From a checkpoint of a small mixture-of-experts model trained on Wikipedia: 14 layers.
Below are experts of layer 8 (counted from 0) of a mixture-of-experts language model. Rows are named router (the router's row for the expert), gate (a neuron's input weights, with its number), up (a neuron's input weights, with its number) and show model dimensions 0-223. Each number is 128 + 24 x the weight over its row's rms, rounded and kept within 0 to 255. Numbers have three digits each.
After each expert's rows: "gets" lists some tokens that make up at least twice as much of what it gets as of all text. This comes from a sample of Wikipedia text that the model never trained on. Tokens count by the router's weight.

# expert 87
router:082136175129135108134136125066124082128125122148115139083106107084129117141152126141120132102119128122154153135128106132115107155048118112123122120133165142131114108112146179109146117153080137133118179076147144139177126105117099142102119088119139142142118088138131118105189122128143112128127132109120110135149128118139108104149114111121126112128143088122103107136080146126104130117134137146117134154163127143062113128125131102158138141112122153106101142125157080125136159097129162124172123135110135114175156133172132129089134078105161076099122130185103104139082146119162157135097135144126135108156143095164115135141091140092083161109131122121137156084133081130111117150143
gate0:170120111136124163131138187183118133159086138123145096123133144127134123147109176130113134185119129126093138139084148170122124117149109137127138104133110127114122066137175111115128129089110166145141127129142139104122096106159111149125177148169102131112139127119118146154134140175118122124074145156114115153136159128170113095164137178132088114168141129124117076118106167091148139140075102147118152124123162139139105132141118152139131081132100132098096117162070068102127142116095133099141127091108120128165088133146110121142138098100122110135147121159142157153145123154128139118155089121124117082113125086088155137116164113116137107128106133116117146137078122157105130125124
up0:119119121154150162134128094138121110113087147119139090110162130147162100123121161151110085121078106101155140142119136114138139143159100106115099147096137138121131151158129140129141159101110154129202132150124142153184088106155129144100116103117118114122136124150102106116118148151136135090105118117147125109127111149117132078175149115134110099128077125140095113092090136071098128193128108158140131113116131123187153131128174161115143152100128179155124137126136092154153117101130170106138155141131121149153129129177138124108131152132125123159116117123121130140111186133117155179083148166159134108177160102154104095143112111102120128096107155148108142124096140125151091131100
gate1:125125112141121122133126134157145123099121106125106141116139131119144101123143128150124126115135116119164111127137139122095134122162134133135138116084148126107103118110129131124106123111094160093133125081080098086152130154134109132114108161108157132116108154095114099136143150110095137081103135139100096173161157135119146111120179102163170108108175109110153185105165138122154094152132151136112128091116161110095120105071112160099146129123165128106080149095107173116139120121150127140106142087164163125133134142169065124121078124136088143116137126099109110143074122166107182112120130148126132114115103166094133169145115097079131124122125139112110095140140129186190140141122
up1:135154152084120130144128144101131143185126097136113105170099116157193168125107154103106148149129105123128124110131125122111110158167156116151100131093156140130145122125120111118148118131148107126123074117157092138141156144137107142105086143137091124090128136115135149132163113082113078112119120143094138125153138123119128094172129120135136098093151154133137147099146136116150132154147132150121095181096154134178121156113123142103131119163061148147131163137122148068109054130094099199124104129139131096158145127123107147121129138166132101146099087167100110149137132131158093104090140129117143156146128134156116175123100132088152138149115125146126109137153110129122123095093
gate2:139159121141140107128101111113177139078098116081200137101131127104150117128120140112109124130104152148107138172124115117134080133145119171163112118129120120100136149156165140118181143160112144166088183139174122126136139134114145158074114176112159148125143173117151118132097102165108099120124147113128098110113140074148132120118145125152158118098121153130063140156156152106131165123147142158155105105095151140144105127110140117131126115134118129139110143153124139119163132141136116131134158103124141199106120158145094104130119092162134159125135113132178159121144133151146149119151162115105114125149186153131131119141125148134134146140133091168110147109175149133174107147171
up2:135152113134122119129126184120129180094132092124108132137111144142116130129090153128130169189136122139167111122132115114160089117141107137111144168139163145078134122142123155137107156149160124120102131127106140087143130127126089094083108104060126113103166167133108102170155145145155104118119150121071123132130127141114133084138124196161144123123147092145163162169140157135138117122155105122100118107117123094133132108098110132127145141112113154132132123112102143119100142148120166104123135118083173098127092108140162133155126114153090153088168106103142112101159112125130132150106113115139086138121103074123100099151083136126169120105152110124115161115157125182168133103114
gets: " H", " S", " K", " C", " T", "M"

# expert 125
router:112126117152148151154139099104097099114146096151121151104106098142114093148100153154102161101104124105156110100153106095101132144146094101161098112149150141155139100109158159099116149151145104168105112096137148129127131102118146141150096125135102123151092128101098136137162121156153129155152155104100088152105160100151095098153102097107149095106150101096097106150112164101098099097159161154098105145146148158106101161135129096152157127113150147096109159147131110106163128106114139089156096150142148098118160096112135103142156107133153125131103155138098104158122143092101154157096153163162109097151134103145148107109101162103108144104168097110163155144147153105110105132150
gate0:150146135130137146109143168134133135113156143152122121134126122132125106134133121164096094160120121092123198132139066148148117157122141033121129098112146113109176105161154123114143169107144079154187117141099138139140148113120124134158145129103105165179143163096109091117124128147145110152122137147115137129093096153130128104142143104086103091074118104093128175147156168114121156116110129137126143146143104084120072149134105123166152145117121122129162144126123136087104106128143121157137146151084129074130123159099124136102153109098076124143101116142103150140123139151176100114111133138146131110129149123123090143124103128106118138117146138161134112173120112123128128179132
up0:123116151120137134141151148107192120129146133120123111135133114105104080133108100184154120103130136111139107093094165120133130089149150135157139134105138141131107136140159158185156125112042138091110089135102184128157142136133123102104083083074111118110118171193145142123141145108106134161144134127101146149135132101109137123151144145095137151153102149154113122100149146137105111119136152134122139076141144135178132142089119137144100149147141086094169150079124118098081076121116150082139143099126128123092143147135131146142098124119114128147096095095118115150129093069107148128091141089125151117135122143149111149152115098120136129148134124123102118142131121134103095127126
gate1:141171144135145145166151137126107159151110123107154183094088145094137149113132111178113158134121137140141125109136135111167104128131119116119163118128128176101133118134133094127135172151146124170165117085131107135172130153114097164131105095137110148139105155105124105078137162166129105132159108151102132092116126115106140155146108128128106142111085144143125134109153182092127065161142191116110124116141121104169166117107130137150137137126207124176109162096166151097126133176124106125138136098139138089144133115089106118140115146130140082113117109134112131132154118129121114141159118114149115150128150102157124124102155125108142133111197179147123150104148131110141146124164
up1:088150145128155127132152121151135116149103115116126110105171156131068103106127137124141146113157117110126120128163124094097109149116168139102129113130100142144103138132099149126162082126159085122118173125132125168122123042125104149133185153102140142093117141138105127152120132170097122118160116173127079115115146119101087099071100152126155164123112154149145135121096155156103156153077141129106147137080132133136133137141143115141165089107136138123131127128173082143107124086096098108125141151106110154107156118129095134118098122100101118154156176140186137146164117107125163092085132129138140149138177131123123117155147116131116140081135132117137134126154128146117151118160
gate2:100113137117105192139103117164174122131103080144195162126127141152138107123144145119139081121099149115110106129161108132108081115130122151124132116077135107141145146131174145132128114146117124132117132089133134124094101132129090117104105171132158130154149141139142156138150121115075135102068115114111128119119143172143115141184144119135109080103131151148136128144134124134127113094126098124097110125122123097111113144179152159109114127117101163158137149152141091162116115119123085128208102140158140147125137130124127131136147130106122169125163124132146088138187138122143145083097162120161171166140125126115122124089097129100146145136136124180145109127148109173122073128146
up2:187132104111108118169107184125150133107143149172124158110149141102138096114137119104119087129130136122112129088104099117111162085141058109092113078134102084135164165151067129128155114142131139110114138133113142135136123153167138134124123076126128098142096111143104160140104160151130131134106097118146128111139158106125155101128129121079140147163092156121148148133079144167161160085152130125094119144109118125136119100169169133145148129144126161108127102128110101126120128108124138128111146180146104105135113108114137152153120150148131135123147162126112133103100133180131119155147121178092139071114159137085150090135134157125166149167093118148108125137099094135141101137135
gets: " |", "\"", " August", " January", " September", " February"

# expert 47
router:113140128155151149143130108100099102107149104148128155100097095137114091150092154154113161100108133109151117110148096102110128125151093111153099103151141150151128090100151157104120149166142101153108115106138165129126101102136153144151091121124107119152083127108100147123145120155159123141153160103100105153100151102149096098153099105112125100101150097106095096160099154092097096096149163153104102144150145156120103152142134099152150134107160144103099155160126114098161124110084141089145098160148151103123121103116162107115155103157157134107100155142102104158127119104120143154107155150156100106166136098164146099106103152100106147101160096096154159157131143107087099131150
gate0:127125106137143127142127139130130114163086151166119108163187169151154115107103163117113150125164156121131139100153151142110169165133140133159112149156145152130138138136142163130187108171141160132096142138148144104150147096134197116147136108136104097162125140109084140092103135125164070135127133109131119117145113154104073110132120175121128125146133129121125164107117146115113125100148115132155096165074140125174160164131115114174153161110158131073147148099111107151123120121169126110118116126127120124129137148141117143120141125172099130129114147106114124102142161139139158107100090147088096144130126157169119136124115165151167119067152145127128081122138163071131124138136
up0:135114131143117133127121140099118163153097132136139120104134093148112146157136099139117128096095148157117161100137097106109132152137171166129110124117125139150093126079125147134150142129135151138140138149123130120142097128148130138152150165153169123111082110131126136092133150150211119093142131096134131114140128141126135097129131152158120071139133128118134124133151117099099138146128124149123171127106176180147091124154105159142157155142131143143139119199162149148119144123120179131166135142127095185131132110150118138118127108138129108098161126125163178137105092085141091146136135111131132086083156050145122071160149126142107148124133190145094099129106165103153130136150
gate1:091160164150108167120150107112099120143160132147105177119135162113104133115130144170111101102124114146134136132137141170123096098126100117131064120139126153140109124121108140177125148090104139148158119143118153082132167120168137130143143185134128142161100162130128113130123136156105073136092163122177155123111123141137127140150138099111129140094157209127152111105084146139187156119129138133129130132125147104157119147136114162134122109132163114063149139165143132098134143118097161161110091131124100114140158138140119150118133149137102088139113160122105168150116137130171143106128127156096106144117121132118127111108136122130165136135144150142158171147153038129129141142144
up1:114150117124121106158139142107116110118150145130127059102124135110129140131124160097131162131135123149147146127148112138170132105132144136093093141096116114162154098145106081151107109132158111150163109109152137115125073050139148121090114148166111096174113134167133161137137129118132115127133131151124172146151188133074136148136132120103138154131081170101143168136102142124164119102096136136142158132107120142140121149114107121166157134137134152122128111113116116131131105146152117150144144121149124130091090136095142169153143159132141100118127109116098154163129139102165095132122127145107175083116090138107132135164139079068108097125145147111141187172163175114103108116111
gate2:109138107153193103140103103142084129138164128100173141082153110159115098126138158107113120133181124135143095109135105126116132111151141120136168146126164132182118119083087159110138068146081123177117111127128149138120139108139171120145108153155129124116121147183151134121139174133117123139154124161124111159092100147111123144135047113082150133149156134113148125121139146130120108134094164120104120137153140136110100157148122104109135122134128157158145177116149108124149154177105148181170120102138146131134154139110113134137183107140143111125113185129112117142121071134106128169131094108152145087141145125119166117149120114117154114141142119114152123161113141123135098151130
up2:130095110163100158074130127126159129137151105127181156120155134145107147121099129105096140110163164143123159114113131087213116145125106121119124142150153104146140103156090158088117131132144109128178147118092142144135116143124100158121110134125122145116122125124117114156151103139094122148092091082089092088120154150099152166106145060118141119173131091137138136113151134129117144117161092164117097098119121121136171105133105153150167138129128142126140158089137113176127110177105145130090151131126116067173128123127106125121123137118088132139120148112115122146146135154109127118130149133105133111121127145122138111125136129152142123165168131129065105187107086144104091147104
gets: " ", " that", "/", " \"", " a", " ="

# expert 21
router:128139105153154152143108104103094111112143104152125157110091099141100097150123159153115153099107127101158117119157105104095130116165095099158108102160155139151138096104158148096091156153131108155096114098140161112117121104123174131134096113119104110157097126108100145120148116154149116149149158097103096151106153101151102095145105100103139109108165106102101094152110154098096104099151159163098108161136157158115094156136118102147152132108148155102109150160138105102164132105104148097151106150157151101127139111123143099141162109131157136115104160157097099163111123101097154153103151159158114108147141099156148104113108168095107151093154099103158152123147139115096095129159
gate0:120144114124156161117123106127147138134094072117096148156132120121159140132096149159112087099149132086179122144118176139130145121118124070165169135139155115151126089135163180105135145134149115090124159081130116119132130119120153128107111158133123164073192122135138134133127117127160131124119148157095119132122131120099131124144139143083135118137115108134172134124128142069086112146188132128193143138134130145120110136153122140124123146131143158068125138122083135119174134117154142130206108114121106123128135107151148115097135065140109131160080126149136111140122083135142111131109105120070159112135168136128138129081121147126152093110121119134131097140161124146162135127119
up0:161153120106119141116161138122129132096155171149140095172083118088127126094114096110147139164108134110087133105128110141183122099147130083128128132105125126116105138165120161115085158086133095074126104137150068116152087062150137145141136134112113104119143110128093115142121095161133138149148157099172126160119138112177144117119104118160166108136152075115114145152144122137130111122132076104132138186147151189160140133142121126092129096134134142132146131142115088141142131157112118130106071081141165127142170139170129149163114150157127099121110150092111159142136139118112097109145123137108140156118157130119115142114124120127153149108114101109112155109106129131098081119118
gate1:146085109125087112179112151106103166091155134136151159098095123147094151134101119127155097128122138100117117175166113124140094113140170111090103091125077134138140124133135131167132142094149111142120130098142187100129164133093109128127142141133109146158098140110141108121151149083116137145133095133091096135132130102145129111119136106130109138108123141096086163129106110143118100095083122118144115177180147074100158152132149103172107134113152086092156172157101117151105100154141104108139133125164122107107129112134138093142130131115154157134145118129121100192136163153140166094132098124131091087148110114153135167136114139134168123148130174102131138102088113133134138132134
up1:098118144164159121142136133154102146140186124101114114112152090077152151134143099107153152118152135136102136097145148155120158082190120105108122108130098103148167154163139109180147151123115121120150147135137119142138117113120144138122170111110150099088126146126129180154121082160138145204167114143137114137072139106113112120096141122156168117145123105149131138119123130122181151152091121160129130110103149138106130139087111158111094129143130121128131155160111134147145127093161104088109101129085148155091146117102137107179126111135164156126164161110152103118142106142129148146150165103108100092109167112114123146103125141126120173084146148133129163157151151138116119158132
gate2:158116123095101119133156145118105105159142154138133117127155169110128140129120132118120131150097125133183137135117146108109144108114129142099124091121136111099119080131121131148128133143105139116089118127077182156122115172087090139064145163118122114104163125171099105136139154157167124121143078086114121104076129113139065161157130133171162087115085154114117090151119174143103120168118117132143142100127119099192141117128132127160139137100121158098129100129154144132130128147120140134144140140156160106152114113086117119105133139137109148145125159136120047118153129184126138155114118123172144126115149096081139144161160116108103161112139158105138118124114114098113131117138
up2:124143140101144141138125129127134119123105155061152105116123130115124105163126146141111137126087100146117133115166143166090117175120126089102138166151157134097149080135132120107108120143152159113124107151155137158095166140134141109131124146120128146106130188182139125084093168164096122125130103105118175134170070172168117099101134122153145140115131134138119143095163094109121094125100107143146130149100200138108133137120139123104150095136157157111159099131131122127125114145136181106117105087119141123110093117093104141111117119153139133104113085175102113098159148142100157133099157131133148124113122137145155124152115150080080142074120108117106154100141115123165112149108
gets: " ", ")", "\"", "===", "==", "'s"

# expert 3
router:118130134158149140160137096111097104117152113145129149100102104139096100161100163152112156104103136099149103106154096096102122129132096109153105099153147143151144101097164153098105163158133091153096122097137152136124115106120156149145098130131106129153089121108098140132159121162151116154155163095103097161117152105153097096153100092105138097111146094101099104161107159109107106096156163161103099155146144159116098154147132096149155127105151155102099153144130117100156123110112162107153096145165144097096146113108129105132158107143148122124113156147099113163130140099101159153107164156154110106156115095151159103112125157103105145101156091103165161151147144106100107125149
gate0:168161132141142118119137150158113143130111086089134109109102163153127090131143116121098096163127137125109151126140155072126129169137172091107110092142160119174109133104172114094111142118126117131115116119107139143123092148102144123129154146150152103182121096122131098160146151156155134121133113152127139098114158125123145159056071124143121117127181136097115168147120144094111120143086137078103170125126088116107113104123130114171120158120151136144108134139116115089149122087143125093099116132135115153133130141136109110134150104134097178136117156155144086085176147179162137156179151150108125123117114106132131148138150154122154125121100110095162134121137156088142146093107
up0:176156147129071103084172103149143096103134142118136131129151139113162119174115094179130107140156130126146152121106118124148095136149129127095099116142093119183100155089089151112099161116144128183094133089133137116103142133146145121092125140152101103105155110119107132183171100117108159126137131133139125146138116128136105147103147110118165095143148099084133127124078160098171110161156111118139102116119122114147134105111118133096157144133140163143112144096115090136162109135099165133096124170093135156126123138114113160141174144142121140153132140116140127099152125128141144167171151147105125114099158134133113127130173070130153070145104143138115149094121137132182120156115
gate1:118117154156143102132145118152118143157128100191142130132142116165116141157098118151157147121169095111088110173095118123138115111142159162136086120142100078152097080162126102087112166103130124119128142166109086119114096109120126127154136101154118144128141149138107097141137122151141157155175094085098141140146093120139111069125078112148125113092167161101166140105167096152131109141143124084142107146134123112109113111175115110129113156104147128153135138122144127147135185081122104151149114146131086123159133104139141108163106154118151138115140109140160139164101180136135178177122125140139137154140106146102128160149141097122130137129129102100151129139157179120133097127135
up1:140127117101096114095129131114176137111094159130084130100131140141119158127149141116150090113159111140115147134099137092085107066153117117145098156088135073138118072099105138108120147130133132174113128117101114052131139158107116114137120133131177138144166127151113159144105107149158125148108110144104142117109168118102080129120112141144156120157093106105139126130185109165133124127167125093122155149112104133127116074120136087127129129110112100158110150133126142109133144083127134115134078137094129112110127098151124189170119104167103122101125122129119150113116158161166075144123132166098116121150105119116129104133097102109134140153145113138129109133157131074117118153178
gate2:122151174100109132162102109125102103147138149165170094126090098108110129085104151163131097139147120141124139177137110115079094179108133109124146074158147138133157118121114135133142085105129093166103101146143148114132140162120112124119122118095097114107165139070121110167124119140168125091148108125139143096144133129130143124176106138157097125126152124137138141129098144157103105115151094210144105175119113078125107133126103108107142111117114123107157111137096136147126125091121109125154101099110116119087152084111140119135133080088115137173117119138114118073141143135118107152160175097137096107107114108112093168155124117124153131121172136148119140112161110146151130144125
up2:114133152111127163176091104130095141129116161128128121098137111122078109122080112144141140144108138109140107151154130188149100098114086112132127156148122144153125171133125124184105128143155135111127160176154134102141111103165113162119117144134156131122124155104124128144122097127118137132139095125129198078085091136126123129111107103137105150149119149146091165137180143125129120120153135154130118082162169119138148113157117096134093161091153125134120142133121144152148080086150174079092145143102100135100168186129130109154140144146129146154114138108100147123139130127073151102138139135170094083112153120115150132182108112147138131145141096143105175116119132122102136123129
gets: " |", " =", "-", " at", "am", " Yes"

# expert 109
router:153108180138161100150116118067122093157152135158091128097127127184155111130132128149109123106129142111154153121132082121122126120085111113125123133138184117131121106120163166115179121146103127139116178117134145185163148088124142149191119198163110167130164089114130157080151117138148102144148126120105115136134150118149124097144115117108069109141158114111115116127118135099116127116155138141111123169152120146094117151131114096150142157088132142107119141117173079126143115113146183103137132126117131119133126133167154134131130068098135096107148126127121110150113120129189134136123140135134121111136176077154087128117114136095110145129155106115129151101124103103121112110135
gate0:081124108124126122092115160152119151143159097114101129153110134130121133162130090146107121149139116097152140124136147092130143129103080086108132127135139097137138119135135140139144147117102176100107155106125123133093125146126120144124133156158148127151147174083092120152151078151122163115146126095164140182127101120102103096139083177136154141093175164176130142138092162147142111135132159084100151125138130122121072115117123111162068129137174096135130134192124128160102120133144109128087129139119143146102121086111088123122130110134118143135117093125154137097079163112106152133117166101157107119103101138139132162138120141122097121117138144146111098121101088131071079112144
up0:151128143140154144119107159135112159139108082132168131150116116124070129092138100119130142113134148155110085117194111165116132097141133136110140126089129079136169078120150078160152072129128120108115131112150140098119131110131065117112136101154108119120112146170113175135156097130184122124113168109115126142121117143113147130101118126153148155118125139101143137124082137118155154161134152139120143104148121123081124113127137122138103103112097182092111118144088120130154101195157110175105096156119128114163137109108137126094116089138118123144147154146113116113130097114177111075099173137156115127159105155118133135128115149140154119145127157162141121119134136167092128088148
gate1:122167118097133155126136152116126138125178149122146120124180120103143135143159117159131126107097145134122139209133103142074103143194143159113103128127169062108169116145098169126150140152104100133152129105172122146147131158124116097147123086133122131176137159098095105129166099135106116145145092123126103137149101139123138100158110132113122116066140133141149118141113156110108133139150162121165122114096120125080129119097075106138124151103159145177141076118127120133103089146165095146111147122134144121127105158109123105160130127134137055124133111151148165152090149109133109151120118109134092137118140107136120118161114133100105144149150110119100138101122125141100088142111
up1:118103171114138109106152104146133134150113160140129148137151114115126165148150087185104156115136135142099143112128124121122075165137134105140104106102107097113121161100088117138128155103112118149139104146154149113130104118121136110115183085128165119104126142109155158143128140073108156139152130145090122144121137116137099118151095072147171145129126144165123105116113140185111078130082138136130114119161165108118094105126131120105095153123191160132165106094156115165153128117162106144127094134139118121141128158102139142164096144101141143141159110137143129182067143142124117132114160116077104102116097152126089118141089116126134113162120085123168101133121153138125115161164
gate2:124128175143099121125174127126131094116107144123133118112102149091138113083132141169132149113087159140123143169080145142121157140119129143151122075103130118130112132119119111138117162126139128111092108135127141108082084146121169142144107119140133140124110177072134108109116126080112124115149065097133110132156124116120134138131150136118167144131078164152124090145107112125111094091159121152185080147134156125138106142082171140058173198133131115111144123112145145092109139102135104134115134126129131099129130117177179136126140140119119127138137090099112095142144078139125093135130101105079133114109150122129155100115148151159110083132101149107120144176138131127135138130119
up2:152094104109145154118157125141136100123115098099185153105147103146125163082124111130115113124097137154129145066141102119141105111113153122128107094161157127114122104136151102100088133126119149109145104122114156101142117144138125085136139148145161159118129122103113114099127123153124161074162107128124173157081147120141145176139187147092122099106142098120127116125134106106119083098062147126106119119110126146062106118129091075140139137117082121131129139120170156135124110140131124125122155125165127122109130163106118127174103177110148166111158150101108122162143142171109126111167139116143151147136105093104144141095094099113170173170120122140137131132117098124140143137090
gets: " C", " B", " S", " D", " d", " P"

# expert 64
router:123118136149161134146131094110102099120156106153134154105107097146108094155095150148115152095114127102153106099147106095094135117145092108163111110155139134145129101107152141095106150149124098159099144102131144116136113105117145143146101109126103117147092130102099150128135115150155125156149175105098095160113151105151096108145101107101143094102156094103105102155098163099096101094159154158095103154154146156104098153138147112140157129113157137097101141156130103091161133099101155093147104153161155103131139109106153104130162101145156138112100160155105110156129138100105162158094151146167111104152144099165150104115111159098097142095160099105155155140155143099106094125161
gate0:132121109109162140154127124138109131113126135152129142111082145157118132173153151173169092135129135072123125095161098129132136104135133111113142097156143114135120114143114122155125154148140129147129134133167074146143140140136127157082138114138130110173144169146135158107094153135115106096064116160100160138131102099158202122168133150120107114081161106087136115094120109110093100100124099145138129151098135116128114146165127122163170102127140150135111147113154116144128154143127149124111110118150079149170118148159145091120137088123105137174129136137107128078123172132155071194124118143088112111150118152132080107112115096138088127102101114120125123100149108102140138127106
up0:114113141092143102126138111103158108141133115113101101165116128114111093105089119136177150096113095131136126138187160145153157112143164120126115118150151117103092140102137142100084129117113123138099146098153138161107140154149129169167133115125158127129099107132132089143141162160119129169122131086136133103155120140119117112122087169108145137177146127096144131148145121168115113135102170144146138140178159149125145085131130123124126154130150106141135138162103148076110184090165107108114136119117070134139104107148141103127166137150126155117139172127110106121092102156149132098155129088067167135152129105144095110144136111115154130153085088153134173149159137141134129158076
gate1:106131142113111151157100128114146099099138148111079146128155101133124060134134178084126119152150148153126100149094089096075112146120088124129135152089108104142102121128140097163132094130126120143142133156118134120122179144131115098099090140142133145127081136137139144116092124127181124173081143112139119128142163154149163122114144130126140118141109170118133141140125163102107125182136127149126103189062149155139116102139120153164116162120120129138127155122131115122125151159111137102181138152155126109084107115177106131097126129141151146133155110122060189108166121157194136116124150149120122125151122153110102136141152159127133153129127159153106113132147138144113133125120
up1:130116122095124161163106117121091148100108112086162103143133149119140159106139155159131114090177142149122143146150137090148176141104130118146137102107135116158146144149155123118125163144135155144163131168164096112114110097161112107115090099168157122166128134115098130137101125156139097112135134104131118113115127141118132101140164113110145122145086127106137145137124132170107107144113136155136090131094086135143102149106097119122098130130144146120143105151129175100133121112106124118117109146146098138096084164104087096137113144162089109096071128163109103124127165152128103113116075086074146131163112149186126115153094125090124093192108105169169120156112133122130091122110
gate2:118112148133155143090114092156142100116186150177105132140104151125141160145135157124116138112148150141125118154131146150092075140131149151109132125077105124143118057158132124125155134108138074154183126160110138131128151106156156111116104143133133159166123136122143127100148099138168075099126169161108170143166145125145115099123101138123138107113124134111139112135123163096119133120108151121114131113080141196096095132186084136116108141125140082146113135133147138126128082130115123106147174158134128147125091144120132121126147097091095120138129119138106134147099101115117133072147110128097087115134134152109141133168129171114149135144135083105103095180139106102164143134143
up2:133153123070130155123144102147124138144154122155128120122108162127106096151128093139112144095120138135115120103090089145134187106141104113081127091123092130105155143116099143104157149198134120125114107150149130166135100127110146126087148144161109142092142141190172132104159116125108148078167137088163121134103097120090135108111142144161089154145126119146141147196149133149099098128173120147113134162092094117106148133093123135166152107118123108107137149146133157131102081159134100096110135124095117099115169136101124158090134147101113162106123116136131114143109107097083135121122120143119135115118131141104127185130139144119084121139125127140114122120132115208133129147119
gets: ")", "\"", " =", "),", "}", " "

# expert 123
router:107142110143130128129122132118125112096143095145202147123189110057091133142085139147106139121119141133135113120126116131129111131138128091165127131128114103159127118101117152128134178132136096176106124121104126156162103129123096130119134173123084107158077086127121142104141070136145128158143161125111139125127141121149129115141093127137107127145140104127112132132096157129145131111168155118117126148118162139122122122103099106182110150071130141122108142143109138117146134131110087126139123129126111107094115100122162093102138084073132069135116108164125109158097112134140170135135142147117099119163137082098117134134131136077130120110144087164130213132143177122126111098167
gate0:163113128153107132151132174093190133127122145165151132142099111131108136164083100128118143123126139086104136134134126128160125127144097132130137108111138115081095140123153162118141095112118104130093109120109087189136122158119133125169187112143137173137114095123121180167108126147108138107100135135159093123144145170170128110152118124100103128135133176128135120133168119160153176155163119126131137123135105136139110110147121142152123131129076167119079108155103139139119175103126108111164101088142123106152158133137083133118145089110082139123118133119126105153095138123141095127137147129112161119090082143152161094130157108094105147166159134163121164167097119120128135105178
up0:156163087110144148118153158120108148128120123153107163156132148166112109142132145092134141116115164134072125126125118175113158134108088147151130109088124118143118175153159119130096136124153108106123100148120142150151143143157134153082126160129147135143108136144110112121087092141127208167079120116121147163157115097135108154141163142119102168121131114156116137102147168130142106071146170096114135127095146120090087117152060164137152109179105136169129115152088093118159122130095096150153107128131124130121108103112134110123123160096115115105149135115141142138161066139151146127078106121113151087136148117113121124101139130149117162140139112156167125116124137161144143123105
gate1:128151147173104104103143167116144142124145108124097098128149155112136140139143168111096094134156127118154072150129095092140150129165144154137122115155099129153148110147139161147133111155198114142162142069112156133106145119142086147163136122095110137145100124121149156083132114138158167122106133150088146126148116139101157115135136124156114142126169093115151164147124132197169153112117114092131120114117154114139111094176126132077140090138094140174107147043105120126123109139125167118112131110100140150154149142144104135135115142162149105147140143135111118152147133116150131161159121164153130126140103162142126152127110126154079112115140148068131115112102149125143133143163
up1:107121171112146080138086101112133079107104164127127149102166148146141123122096147103131177128100139114124114138139166127141112130129123152123104134147108129130085138135133093123140118122101136138130099069105103096148135153132085081119130126125107123169135147149136123174158116142084108146176139082117121123174127135170111099113121119123123102148160100127156094143128143154133107137103121115139087135102108108153100095105123137072110120148125113106131126116138117166090138115129089122100119129162093104157047120140094124132153106120161138128112140187121115125158166090141145125154133157138089111142136123135100122122157136132124148140158154115079080099163099179163107108152
gate2:139080152140140147145144113122109107191123189109138118131123097126135152102169130130109124149126150170122141130139105098120107096153095084121128147131113092099144128146151148158148167128097134152132138116151154150139167171125129152103129124080152120088113121162091144129138145109124157117116126114121153077143136096125096150129129159119129159150127157141151127090168131111129117118143109173119097108157166175127142110172081133127160132133091165143120135099164150182150135104081125147137178165140124124123094130100148105106107094179122166137152130125158137121125091141109087143134169109104099148079121144138106113100108147130139149131083125125114106177135144139089114115139
up2:100102144137115160109123119098134122173121106124152180134094151090116149155100129112094141082124139136137087060068160141101111127150086064087178134156110127134129156124150159146137103091133116126107132176137092177112151105112124136129129155152136104151138137160104117125165117156116126160169120171102129103144141146124125117110079129100075126111122151148142085111115143117119142114114073128123121148139104145146123157125157146162119174134147121136116174105104115112138141116128130135107145132151147132126074143091134125121129096114141149123133152117155159142126118121123122076151196120096115097105104135105101139117133144142144132163146124151114097135134129143164100119073
gets: "-", "|", " (", ":", "=", " -"